Experts of a small language model.
Size: width 192, vocabulary 8192, 58.2M parameters.
Below are experts of layer 4 (counted from 0) of a mixture-of-experts language model. Rows are named router (the router's row for the expert), down (a neuron's output weights, with its number) and show model dimensions 0-191. Each number is 500 + 40 x the weight over its row's rms, rounded and kept within 0 to 999. Numbers have three digits each.
Before each expert's rows: "comes before" lists some tokens at least twice as common just after its tokens as in all text. This comes from a sample of Wikipedia text that the model never trained on. Tokens count by the router's weight.

# expert 95
comes before: " of", ".", ",", " in", " to", " and"
router:521555592480518531582520520467488449477480477575449593523541502517459499561522438518491512495461410598550554485477582554522435562524495527507542536455433483471471587502515413480503502467523459477516486540478516542505456465509479556524479478484523490480513507435522535431513475476482522436509443536579447441522566425464558512455503497478537474567485543540499501510442527514476540453502481550549552417475587518487481533503521515514499515483449459536517464502562547521501516508555504470564494488502454396483453437465461520571516488459500511472463534466443488454485523503488494519
down0:508518515540455471481488488527437472500447527470497521540538411457474608532483491466545509521490434525510532508440546492491391493455511455538545450458438483443501471569530459582425507488559475487614530507461530449505545515514462481539506469512513475551480504465510537515454447526491473485498478584481499463521595487521515503440490497444505559458464444487488413558493417497519464483554560482511474493535462534440477564504480482493543463528400524477510498436488526536491494506530504554531455554566471468462437448423568516489517445529456577534475515485483506490486529470505537453
down1:473508513519487490581418472532504537551463491495453509514452583546556504489489557504479530592520518545526507541535568510539389505475555464508548436504477556501546505514553508468510481490528501449501530441401470483461473424463467473555493464521480513427576564460495532594469489541509503481532470476480482539530496455477420479477442486530499477468468486562483481486542530372506484476510422496493444474497483502473475520533558474498510464527513486504538501490477556517530467506492525557505564525475467505616524488407559492478555512466509539482546509551470457465520494428561579483
down2:530501543439477520440456521548514537514527489445457537548542451453457495548492510425502440538473457590429546509570577481513520526371419465532546483500478480544506461533507509544416513473461454484532470517524567476525491541488470520448461440471457569503526475478529529515436485508505519466465491525493584417546498462511555554472485542507457524442574544487511524560490518519515538466440543460492480491508495550443535460443547510592519490536436496471529522449485462518531506454542519528620481519472446498504525488480543468563506441561512449488480488461505557470536494486476530507
down3:483506465464444490476496482454511514427531469423522447494450562507541446548516472488576444509478538537520480551547402505500548475455474478578495443541494480446437504535491462561504521520437512448489545483416455561495522500474587508491464514435503538534438568525529516488526486457488465560529515462544493509487491549520448511497598495530445443521435513538497511482577525456469465412448484406595502510540467476445462476481494495502546552513522537528509463479521520501596490550533552521495557528484473539438470481408525485497513472416455481478567496499467476482496552481505523497
down4:497395489438528515565486450572514558497511515457420521539481461532551493496520479506468453525476463559543506557432521454613557514411492538579507501499557493470530529548457464568433500505481441454489474531446455483529595503521535501475517530611535547504489480487488493503475518512496482494504480448494506490510557538550527489524548469522521513509550439505500527509524498511512469527530510508427469443493481495427497371538541492510501548510484505490499518547512423495541467550532587488498501420537575485543490491476529486532460482583473434525474478469506484475557490609504499524
down5:499425436523518422439468527540518567465426461531558496521543517527527469582498524484556480510447503467511567502493465491491477462460537472572502453570507527480566502522517494456558483407502479501561471514423475523498483468492513497498455515543546486486462479524534468538454530564482412576444539454484569523442485507543483470429540539497462452496441572553431450407518507531512488483441428511505418495498503509463550585518440507525542484529493537456522502498455486573472478514566494486447508504509488508459502488442482496440523505515500539463566471429465463503460445412485492518
down6:516547484458489466506596457449521495564420545464490548505527510527527534531523491471521513519510557469479499496506542519464494554542409524478439480520422465487535439491504525527470517544501496501492478544547484575531547554492438495535398545472521478553449595450546528469451513430487496430461549508484478487462408526544502485455493523515534499499478508492535510508446507509453527493476550525478474438458491458505511502522450487423566559472567486449511478462468502505499510563479530393510532489463459531454502528513602518480462500408403524589462507472482477471575544510502430524
down7:521421496478538489468507414473480484515491473450566553544479542502439458515587479491518488508484480478486546540505440504505539536564591474530543558577505516524497552441466491522433497485482465507519537487472433458413563428500544500503466506413519458513516492505471537466531466553476497629531576489509473549385467508543460441479525490495470511492451453540482509533505555424503496538487496481508440449436474464522521485454466540494557497489558483523559481527511495552517473427590531521457520476419479537455549468515457478506527457481499465472533509459523444583507552488501535488
down8:490506516469515438455575492480513524545447532526504519479483502521488518486527539469444480552527499522471535450454455497463488604510418470473496493498451507589505529511522517514414469541497533570535461465525533464501503444487537483492516473470509504488470549497545578480530445546463542431470527543394476487564408449500499548489477464437495502479523507547482493496509479558456563559528459455549518472447463468505498518526544478499453445454499414499559462516538505489521418568522563572579479518512503472513414514467496502575568523466550552529519415503479511433500531556469564557
down9:529505581552480484490498500532509522492533423541518409452447406414456510429393467539451485547543505473513493434471570474511500550525457561488491543489535485537529496472521527561485530514498466511505494496521556604549497523506417538510484558525502505507480467469543582422536426512430504423487538492515523490538529516481528501472546493455536542511497482447572555475510484462448544558509511553498529531521471440465456462451546493470510438512518506473470530544448535507520496489551481463452524515498585454524446492558482432565509509540429504520421524534456528558471491467491463463
down10:449475460532563527499483536532490479511458548513512486453554501557524453490500573523556473475538452424476538505419592553529519509492525520437530549489500482516614537449494516394518474437550520548491567512483440477507475525510443504465589512478534530515501498498483489470496471528453466516427492498489495523464546550437514466538522489555494528541421467513566544531464573508519450505558435500485519425465499470479505552563594509431518486558451483540546572530500536493509414512450507556457507441522529522451457540515547527440466489483528534516429477501501544492565454485510507542
down11:505624477484505497508477449544450498481493482518473506493495423544560477558618511481498528550419505558525505495493529476443449509493526507490514528506514590507477487485478422512446475431511496433481512506413513533514525461497568546499520481488536478516552444504516430435478475445496437458473482522518415527519478500436490567481472505558498529591502530504510451505530451525423514391550508549540494450510527566432485507497455463478526531438510463438489460466532476483556543535540542522536556516490470520521452468473503499516414511541468564527489473462477445503558453520545507577
down12:526464438426531501529472452533461522509484508492445500535591481518565570512591498478544512554484538573512538551497403452471495461452474456478534462518520460490508510485557526542478477516475517479476481504439480548490635445511537476528441537548489464520537522537509435537445496525461538499472557479495550441465537563546486458433512535533499443465507533494496490509517558511520468431486504494425466502443464510521528462451527500480469493486487440506539485455566490544473562527481477473568411519439396509514508515521575485517493483465513454497542536463595467437438512547536461477
down13:490576488432548486529497502575510497416494518480446442509507532577524542525541502518483588502474510546507493470546530477488458460515572465513474505478507495450482532449516557503621501485462477552544428553482481468485491479581538501543471503510522389502491467505532464548567495503503609519497551456508447444486553422536508529421472509477489479481505527535524468504529523479527482457552417468488496456507525438469536585460482483466455503504542458565502508491461507469506503435543491509512496436455456513473451549509441416416475410518529461548464509465558466547480466532486476525
down14:571557504523453512528566514486441521468526501561492568463535515487505512472519605497432462484563493434597466561454497447455515503519436553456512585471480503492486511490462479519531434525447502506552501558443604466552523495524522498518535490524477462525495519444518498548544477519461511514528510539518485446464608373480494532524461462466500476528520449525498531457528541519451570485433461520503491579522532470565508528499495479535477489506522471476471557501468509459495463481481453494509509537486441419469496493543511517555438533577494556513531520561430477574498501599527479487
down15:470524509565485551514482486525500529491541500548554561505420504497458500446512476538528452434470517453476467523507476489537481551490525485505465528554524471467570478561438549525486455493443469462369519460537471522546500583484508435486555531569487475517488533549531452570507463439564499555510487493511460475515560490581457438535442483536581460467512457434533451407523493502480489513524543479566477431551495551499450545516512456534616419505541388466529544527525443501455493529516468513479542448450499511504528536496491497489518515508496491490515534523447436545513452488506518535
down16:568575562556429517448501553535468567487554468521479423557507466447474414500481493537488513494533527458509471487524528434460505501558546537476559469523434451505471481548496516472501564498550433537491518501529490410503464503495521503524506502506566553488495504471576546427429494475512552522462518522486427535492487510509516495492500512488616512486536558498514530529460448493488417505563511501469457529462491509556475493444509426507500420409549428500492430569505524519492453521558500520581454475495478491422569459536470486540531514525476474532516462548495590455484492491543512556
down17:551546476453450525546501524513508488428481513458421470442547453507538492438426525495487468501537532500445481498490425438432465466455470449456565551512527539468531489543521531537439512554444549432456515521480500481424511499504558425486586522513530619489448545519464491544566374499479487442543554548485540466489563465483494442444477539517496517518527514471465477473473417557533489453426517516450461516539513503520484545506453493576486471561462493519460503526535493496536556547503546541580452553530465462475484556510470499479514459524554497534508548470486495502510532474540526502
down18:486483467428512522491444526485494550447427514363509521505450526494478481456529569475457499528551452477533550518509506525510495509541513547479447536624496547523485451544504477513559510485509478446455509446507454529475517489508510528543494525518488511546492421461488500551553492551461551561449512484466474578451445602534498457495471505494524485484428447540442446440481483453413542424498479392527511512544461479531508437555522503471555488521543487508552481484520445505549439497481498523423548457493465493489537485526501516477499447418510504465522492501515456520536503521582420562
down19:570501441431538482476488497515542584464438492513498554537507580480494487525546497553520482537439478482480486438480493540415416490545435516539455413544499535462551530464466505578476464513574475526541486465508464439523462517452504489486493486494494501544529473481489571545515562478484517498551496522533500541472472462539467442474522509480457438437533482510475440523525452477542523467508413553571489457509467553494560475521504544477496517453596529443521509464456545502462585482550529486524557515414451475497488547476539556550540385460558521471482491469469535515494474529583476484
down20:453569510476458489529469503514411462430569506490480553469567487481544448499534450569538503507500514542476548481522523439577554540517540468516446501498434458517454544469436487493481503502520510452467474542529503387458474576453517492489482526492450491480549549476501464478522526540483552504510452487518464486520550551489547483560507507415504524508572494509502405512496537519497523470475520526489517508545531436530443519519467521448416454501436565554453451509450546505507452401448453422499475581580440529533506559488459479502522461478510464593488522506533471461530521569501537524
down21:529368477566530493472564512534516546497535442544504547529468507516545430566537496437569516501554535465531550519512501477505499434557630445483541488482544575508519476453470535502522533477472480484533459530465520553503484454495510495460446486507412490544500423483463484492517479451513519443447582494460484549427520497474514473458516568488507502464514467463464515508447548586505426485526506510511502514517435476512539561545493485530493422488451504500476525458471467495511445520514487444451606569485533518571454474515519486547555437475529426533544530564529495520512497492491440523
down22:512499491459418545510499483492485560554402481465505489484447465569516515535528510496497569625463446517548495552484476540522506449518481470488545496525472568507500449461514508498535473487499488500499506582510506520424483452500474515480504466475507524548545576488455598495403512548491484502539481455402595511516459469572543539502469562474525427445466535513504511493533487552520546464504502549596487477477470499396428518503525501508444494567482492435555451555471495487470586488519519454562506470440541525545477580585509507511481485509531475460512488553471488524477505504537506505
down23:459510540480521490551485405520531457546416540449533459538547546542503437477519474469459462482568510508512430461481459494511536474492504539493470483530555600404438513491504505547519460460502494468521534462463486533490416497445474505545480583519500545563452514484500559513491503438517552513515452504526546463570530535538441474506551546537432579482476469446425506512500514522497463484504498514440475577476531446492435444525508461486486543462417457469499450503523524525488523518497567479477513597434508495581513512565553522500454522477487403511536439473434483530548481525510460521
down24:542484440508487543513472495535493439539530497487523514528564396563483522506478502503535510491487449530546540493534546449509464465535456471475484435568449527559445510508524479572471478440413506492494472449420463483446443448467393576515482539553499556433503603409500544462456567492441475453513495539486501497587474460530506543502529567511426585473493487559460465509527554456540448482543497450563481498494486526428524516528481483462478521543497508517547490507483516531475527469513535494526500473502537501535476517426501481529529519508510548500601487513480498471467504435473580563
down25:483470459540513441462509471526482451472484462479503504524468434542499507434480560478559535449509504479545494466480482504465535529474473514594545482496532595474503476538451516545524458571459445568501500566544484484483554477516519483576529511497458452552509488538517405497578443458455466544459432465509488499449567464577415478524451468501475500489487467503500514489473457496505514505469527471451461529484578450461476479543447518524538466512497544505530515462420517455474418488499443537557433520506392512513525511512471531541448528461563443410446483478467445550458501525481516601
down26:530464486478508412440526480570488483485508499604527477490573488499461441460503523514453472509520539581504522434511506476484532490478416470528503446506511452460462602514414491527447518519433526527472521516543457537519485494497515464441517465530533468453505514458519451456532435476512505474502537530561550493540491435424561586506503561469517480533474510463541508506424558571457501447524527548479470489463556601488559550446503459613493468475487456497552520485443482525467500497486487490509459531489447485512449468417584477553443529563482507441516464497496480485478466491539507446
down27:543532473511570500454565476426442466429471439576507525525471485518470553536534536476494580437545503602531471564510527507469516515439526541494563500481505506434535495441515521548505518494456458479454501481486470507514435483480502466481487563526412394470441580506439481511512519526474523498533470524516451441471500456549465463484403499402516494567468446474441511500459575514513462509439511502552470457529517442483535497456518514478509515405480499579508501547486526548511393525568481511439448524462503515484529523471491542482462544448477494522509473520522454524499537569493510521
down28:442577425425492545528523562574513583492548540552522507448514495478514483466556500462474526521471527492455513476501479490518563536428436494442494508527524524504432437540451495568504596492505576522449492507474481567492487535436507491456537506450472570524513514476503560512519542474467463465515525504535531461522464522488554507470505502443536414515514525517554482485495522530454503441476474457478494563499524427553467590486534518460465445571592546512499527500423507492619468514491516516507518472491560524512405517442533446487424506518463495527510607493492507523457497458487481505
down29:518558544480511479464579448525494481505517507503524566565576539498467507485489522469498501491474566510551504580544540464528529484482558506519465489442517581425543505505490434468432459458548512447570520488515489486483433494520502474512470511533499521492519575472491512565536525568462493526484589501550536448502549484442483547511523525452475519432456494452551419535479386458487554519460534468468474447497505472480481445538473562528504475540545544608500508412478482511449515554499555455495489490565433522476525486568573527409514481587511492490493498478435488506537541503526539466
down30:445487512483414518461608511483405505489494445495544483458486633469501489484504429437517519552508530489489470508464494429450465464566461511560486463488529413529581452541553459559481459491573459456497449522573472448519495516439483496488492475498474525530471517539530516487513485526538538497488481551469546492538510492420485526499473491512508536551516492462552452488494532467519439471509501434503545556520447459509571469488484474517448467521472497450475543389589510509429435392503489584555485504451530524509502556502462514470491461516500473506560542486499470503516500521467568500
down31:486498525509531469476522506558537581573448493551482484501497484407547532517514463470525506566569562516516539461480440528438528503428488472519511499472585546487446487548492508463503479426563500550538503548517501462470555500499542483527447470446506475520485519535578562468451549472502502526453570494459504514475424495523566510502540470429483429476472486526480508517544538565435541483581554540508451468579466506483563494484536454547509570459488486452467545460534511492547575593534492452503396431490470528521531494542483510504454481513461526508501552510527507470450545426445445496

# expert 7
comes before: " of", " in", ",", ".", " for", " to"
router:568549511458459492503522599548460548551498479527460575579479502482538478464541537508572510486482439501548517479452534499537495510451416500545600506486432429471499511523538513529540539527514469494438458528557492531516432470563452515502544433522494489447479549462524473474476426467487484465472463496544467470556568488410557538515501466507526493489469520596487536493458568493397520459495535502485461423493536519527494506558485459546539478493521527499480531548526492478525447496466469439557508533468478503475490485445449469463490504503425444505475477453402448448498438473474574522
down0:415528467437458418612526590576506480481442470539447435538461462503476503530494525539467537453558494481566522451483550431505548513402521503483519579452548467517445526486500483539552552534491532458497592498533502533514525533554489537486556493549526482511460457524453478519457502476499546474483477503534517473515540573439484568500470453449591591588492524474529525523475464528524434496555498505458516562512539552488538532501469497470460507581472449508450480513500506493496451476480499547479483507499526478479488429519517478469505445470540456571502493517515548488528522514439428561
down1:443515572506501553448480464448505466459444487483510496514492486578461542459514500506486469492572431581462504456495442546513566531489496551545458479428529517523441529433472524524579526533555490502459531529470489546498484476535484544528505516465508453481478494560521573531476610554502479496441481471494482519507463421427513548513520483479511518492477443564570510577513550493484497537545511515579451461416509542490429430563555524490479550567460527507487539528585558494501498512483525565524403545503499576478487497538510501499567472519498554470553492525526429528499473543522559477
down2:484512545517408534522534552545414457488533490398477487549496525461465478480460447498453490609496510505496475492497537509483512505472461494429453531463496494526519421501569514493543493511459458541398459496493533453528473503523549493488528499515522468440489521493504579471454485421486504546523485551578497484472493542525579515455523541564486508535571534516570529533486508498547499479479473539490503500481477494517457487536554401509530551471539442528617532421534396520540564482530553504543553462495528519455499573519549482518520517572478511503581457456508483539541454532517547490
down3:561487505501544540493420537575525508456439485458555520522507557452515461443516456439481556471551469457550511461461502485452553560516487537510554566405557461517506524466523441532513528505533487508494498482501497429480457487533516553503539517452563537436509520524528499542501515490554462471481543385473505566453501508534556519553491490413494502423476471435522508463517487455440423503513508499519464528598436502513485547474461478435537527476549519543472570519453465522491472480535474578483486512485478544449519487532510456522432433513475450503467410402504443537528525477474464490
down4:475504503448426547535394577441518473512503495462511506449427567493516494472518548458528438527543488458502416567574478537569498537479552520529585437537529597491547490530557517472508551453538564390490532542480464524486592477482545493497433491493461541545504561514460535574488482539514530550474508402521478511520500542534496546477484488482529475532530455521454503458501472424510455495466510437520494505525498494456504505497481480481477491558483515537488473546545549517482529499520575490403517537484506430509552444468506532509532463495491484466540551533502530485461582456563541518
down5:527452534511414460488539452439504455475495547503516452405497530536513491531481447569540585502484497528462385466521461518520527451494594465514441483508475540505480502548491451450538524506522554484462526585502528501534549541426415464502520514516500445498562480482485501495522536365505536497485489518476513473430544471501469496446469522552511537527468543499495491524475552453508479495535521536479498489415473459472500469548526475423469500476518485573619516486558491558548550504519496490461469471527484490474508481472475494429465519478518478446473419585522494579549493563546524464
down6:480510503562433490514505498467501528563411452586507454561527530481485487547462482560520497457473473490458492554455541489556504471545518556463539556509466469499496528476457525488570426498550529486450455479455533532528451540528459495554476541492528513514442523451543467538489480476542508521461491549584448486548540508426538502550496514528513480465479460461468508454439459483428490481530503498436484634571514441476456476486476401493548477451564497463513512490535460598486457500467507484505537572507519538497533457571478546461511505495434611436494541425496490473527514485534530507
down7:450517528520543535475539540541500494519502500463513515535541473516508460486511431512444459464395505455471489460496442528532421511455547501500515541533466519464429499576488541512506491503487452466453501522456497498547471504516630496375497508430509485401499471491493524510493491481504381557419456498501483508506509522532544460534493556495529445572487535482490532503547500467517475516516503504543496497464475511556484524541503504571576422462504499506526514469485504490563487497548465481536507586452545567416430559494469545506496473567523528582465487421469495493491469434445523582
down8:501498541505544507472456467454477466523491497446583492519478507522452533483451532551478520518583580499547541431508485519488566499494517567509496482560548449566461466591505416466508495581497479504534431475516553476463472516571471452538465518447450484489483563454505504487440477438451547507457521467553518555551509559462489552402517509504509444451484505587490475540472512489500554517536481507447531469587467503515499490464534503529523528486542532498506514510500521548474551536571472588478435400450549546485468516530448578510518499544547549533477450470536536518467502513441433463
down9:507459520521493493464483529506461461472452500495538451458504429387545479572530487436533444567382514543480466464549519469436453461568553551447552551490483482555489562490503492402552507450522482553576489524526464505510532533524535513449477518477472475561466481489480440464421542533476476496512506467479535439509441442536514519462461531542477473542435457435522450510549482467500461489534498539509523522561495485482499599464461448537465493456510526601477460528533523482510578494466489512522591528520540561449482491503530447516466531534543489524488598510515501515475531538495517473
down10:437475482495482534492481451439443452524557465424531427529474499563476442483517447525507511501477546527465453522556440517488422466560591523504469463546456555495492487430477468531479492536628506547568454469481507521420568467501559464494460505454523591506504485445467509560484511439485565575584544576502510498486497493536488501428462455494482495462479436485520504442523428506527490503453515506527554515495525477488535444537526474508471546454435464492417486448489532508514529500485495510429525435428501477504462533470552491546504584492511509449539507558463530456517500492528505451
down11:503507510567502463485527454489467474534562477458550549524498484573464510521507530472491370461444518501481528463576535492607477518498446460502503492468475549459516523524448524472447576506465485516476502571437532501468440537537533456528542487528483543485505593446543533509461477516424415488421480536499515477600494521567512551483513477547528557488477460479552544533565503585497538473510482515517475505521548502530499503489468464524511586470503469432455566475476451543508444497527488440562571571545519462446477519556534503536533536496481560471480528441453538460491456488475546521
down12:491519511497513516532561430533405509455502449438479549502540493576507531513543455448570554559462558525573497477567439503471482558418523495467432464456534474466488499485430452530512560475534498509529474521496508456489540479569477497522442486559458468434494559562514559531532486532481488503500514493535562502482514534464545507468492505490492454463494531517508538496465507513502537400515458431517459460518514553406537454467490389439452515451529440538506474486525536485549535524526482577499471513461417487530552478513520432502443417456541486513581505512451457453512439489459499506
down13:508531515567504431462498511519508475482514481445553493560515491520512479486496453487546496505506614509461465446475504487423481424477562505528518452438548521517521456522523469503550511512446477544551457411519577562478526475510516479534477519498475406542452515544524544465450458437562494459548587510501492459457559423420539491450447498563480526491503503448535528467456521485552496507480523524483465555470493469447498504520566459522477511508442460479534457481462511472540531547470558487508465541409449550419497593512441522511515501550480507459501470575532532533494466502447554400
down14:499539414444466477432490570510446502557542561472496598520465560425480473464509501522493442495492496521494559515549448520486434566438507461490555463522458463454544516514515454550531531551526465489518476509423549487423531500441514532502443510492529441443537486460500490543418497488480465498520548594477490518556533429503482520476533479466527515496538560526506493533483518551513512432502525436568488435522490475486479550508614532573565543466498458524460512541467452498537536523460525435509491492421512524444541527515522472464485468536466515600506509500481479471458566424479492456
down15:536481521444483464583425580516515485514484550474520420438509508580514556498453540572487412570453523559436438508493541457529491417493507510531492507553441465514583479505518447526546468532476565488509527505510488539455523471456506494455413483462479522534471513456507583504495502494533430505533476495580520513527477487519568498534560512478488508456531531519600438497462503516561491460464464520468534573496467487452529486508479450518516500554459568452534510482500523575524492428494501591482486525452563515535536534398481485456565528532519514484541544507470537498550480434487508521
down16:509464477435505452399474448415491525556503562413462471516491445516513439416494515494513506552475516535567493442545484536514426488491513493534517430569450577539490536533525579447494431497497473476509492459567463574462482507471508507481481478494459545504499510500516479496478524530498527512527493519490458486533435555501373467488513533471439461394512589573487490439526503464476463527489480496498553492466436491453433473473549507501482584486494514516562494415520534520508485528486523485497483492506473495493436525535549556448504455467470442489495474540506496600586532535462518483
down17:481505541505550469563558466554487543475481458533563504532486479491514544491459494518528524406540516522525459509468482492517531508485510573582518470479418429480511440520389521513495471531570505484510478457513559532489550489585443478540545524569519564483520514474463468492462397519511490536490507525495487516498508477426476469474460526488566540518456451502523512574459480518416494503523531530424502538521493490465484503452456469400550466458448493474485453551437498481507558512568449548472440428520470475536475466470540462478414557556511487473549480468464511470396543478535520561
down18:488486530554486427547531565432461486468472437547515452530509623517507452578466522473500463530563464474532500520480544540507499517513521538492483573435547438445471517462496523518478541535524468450439502511506524462502448502509535480483502558508510512484520511457459527602504502532547491502518427412407425452508516482493490518467471504497550498461438501486373435483420506477478512515477564487507485529530480474535488510479544584431499477452518489482448508544512485507428441459557449504503470521522520435491494520489463423610562438520444509495501532461445456532536475513513509512
down19:461533527454444556461486598494569558545543498530506489480510446436527522507535478474543539515555520463443513460467556514523498577506462467460501572456578470499544524509397464498561508475502508434482522518488572453524593497515526515553498564519492442488476426510509508497416470517508499507460490497560507446496549444468505502532480529500511543508551441600457529440512499530434483516443490480472547472477490469503478459503500446502497543504514601490458544573461525498426469517477477546473452536483448519461565412419458531531427537545461494511461534468545476475496490468518519440
down20:490444485539511517409438495475556439505472484495519472456477513449501562451502519519458443501507518567482546519441513441576453514508474495510544458564464528441558507547447462517482484487543469423554530454439408547458494532533449560507567483446492463461506520478420444559501510576469495514516572443537580513524521573534550555513526536484460468479501517478565487510448472450529511516504529436575492436566487521525569484508471445439519499498411521491504514452514472538475569513522491569450535492487588493519478508483537490513509577531522561504493510513490446509515430450504520473
down21:489568573452553502532493473510528468460500524558580477536455458467465505515546489557453545477472462500480481516455491481503567476517505532525536460565514443439451503489389499535593442513542581526503554423478568578517500492515428491506563458580446468555477406462446477538413485495511472473477472560551516525446471452431477520473484526501526488518552479553526473461452517517490509482516598581435484477531549455508491513497515440455492499454581494449483494529498486533488544472516473546499482452456477564477526529480496509478521581499510484438446466514456497500571486506510477516
down22:519526527526482468515457533491488473464519474492572523498532506467509492474566464567600488532498545502485474534525526480536511578524434454491555528472498539463495590590471500482488543535462496519500469491493483480563553527496435455489540484465514486520469507512431479470491377513453480473496540494540532502442592501447481405634513466535527494560420503382547500492504484480427447531518484498438483531434503457502546525533486512485546459424480501472490567469475473443551467569514476536516464432433507491490544475478420503510519524510451450489550558491533496520508458495537495498
down23:573417566543473573490495426563466487544496514526438516486496547432572459506502527495570541482468470496472476471463457515513525449484431495450468524533498475484465515474475477549490474515496501551530424475531539526559493549427487542471524535600478577451517501498464527419466424556449527399433523545584529459490491441492553482561463500460541520447426497468523553504514523572472445452419516570504534481532446454524509454467503479469488519486487484473577464482461479575489440542528507513495479495458532504472451482476488533508518559485520451484532549488489515504477454434495514454
down24:454556544483520444595429500415542504529536497491609463441540551480478526477479485536523494511469532517520480563556423536519506500564544467478492493529421541501522456470504575548475469501548433491442523507489524547483503489509517460492463539484486566512511563462463551475491561520475441537489556408522552476445482509518491496480511509569514548518422516516490493494462532467528528541468480496560497394538465404525531511560512497452534514471471497502504480494490494610553506541545471479472465474412545430549540490482507542442485556498428523459542506513555486569447460527487466495
down25:549475502458556527489542518480529410494569446533478486515529490477478553570588486464562472462463597504517459599443542556575539510496579522458496554510480472482490498495503506502596537475480443468438529502441532532456533528523522524545491523504465528437490485521482588523504493483484487517475509523480477521488509508444458523503392466467513538488576461472459563556472590468509438503509545474506505496557510518534448480459448562475466499478467485492527460551493509444456527507605475541445517523454495507470501432561439481561466563495460519528493551541543461471460471499554482562
down26:499435525516541466528504485517468545540493536518557501504545581519548497448454468520458483494479548482456502543532537487489570504574479537542473504562455462499501512577500505494466600487587519509479410495511484502523561512477536582504541496498586511485491489569538512546485474491531483482518555495518535445462522518440531518456558470501509509444520488379535463498522449513448533492477544462516429523444518588526623435511477498473525523482553481500446571411521426534552527487497465459514545507502501398526550464515520497526476440524453550479507421566516512498498497557495471508
down27:523521531508544532423495426462529507454452488519512474507505482526487552498452484489485545465532558483569474545532514435525490583528525499515505526511445430502600544588471499537608427577499528483494512548524503539498469489464494427569492529526467494504485454508562419510475505450515524559464497519508566501494483529499496513472492510538475437512479531559508507470488496463443526562569525478462490517568569526507519564507500480497463498508506536412495427508504489522450458504526461552549637483478462473509505478561485586464589466497571496516500553577501582547491464518533515523
down28:455467480505473478414490469534480507441435426559491485581513530519545470482583531597509520517476491448481524514485436441468462509536508494483550467517535506583497540509481543488520547465511505512562555519461469474471513490555547482476427455516496421483502433551481530512535549534491409557508576453518467581431443447474506460422517451521486513509431513460497518449552450510538487517470501455422508442510519506546469513514524520405477476542459463452490525429493497574537506488489566531464492498447555484488520491530489457534421452542526580467537541515508516506516536452477562463
down29:498468544513493528518545577482462474436473570514531444543472514458505518509518479451412489418529413492420499512499454519465549485483516617491474544507468442498474450466528539387482552549489498420445581502517452530500483477474500476511518491488547513410532430520487488536531501512495496459456449466490446517466436499524529515501532432531490489524497448525450530470503390471498537465533516546495493517439543494489519490457498521431493464479519517533401535492545484450515485424476382512535435479518594443501497478498429503534494500503523560483502574503495488511513449493520458475
down30:527515494451460421427453532533381554427516433487547518551490459531465504468532489470469487482441498547503567500508478513479466515450511477528444512550548531519602492558489542520514495493502500465498545483505526508494485509484512471449529456470468536501511516492526463617537538554476534515482494551400484482484551526535558532411511543455447465480522516526520468531528478468518524516552448461530490487543485529475463543435494593540544476406475531502511474463507526494505569535565563530554485447448486433539461488482531532488565455455578449488525516449517443471547487502399520543
down31:600543546514522569440498547438466527454453540508405521447460502489419535506488510457440561500519509513497518524499501505501474462551484519434475531529496447478454444534490444556444489481535461506463526567508542429494548477487470563544489529502493540496520544535462513456512491508437510461493482395582472524495572569528485571494516474509484541532476551488463475483480527416489477525555491569499508510533556553497543522484491478509497491383453466528516502506566458451497473527549496482498501516480476500563406563552563500565536549489502519534449541460556421557485474484564542522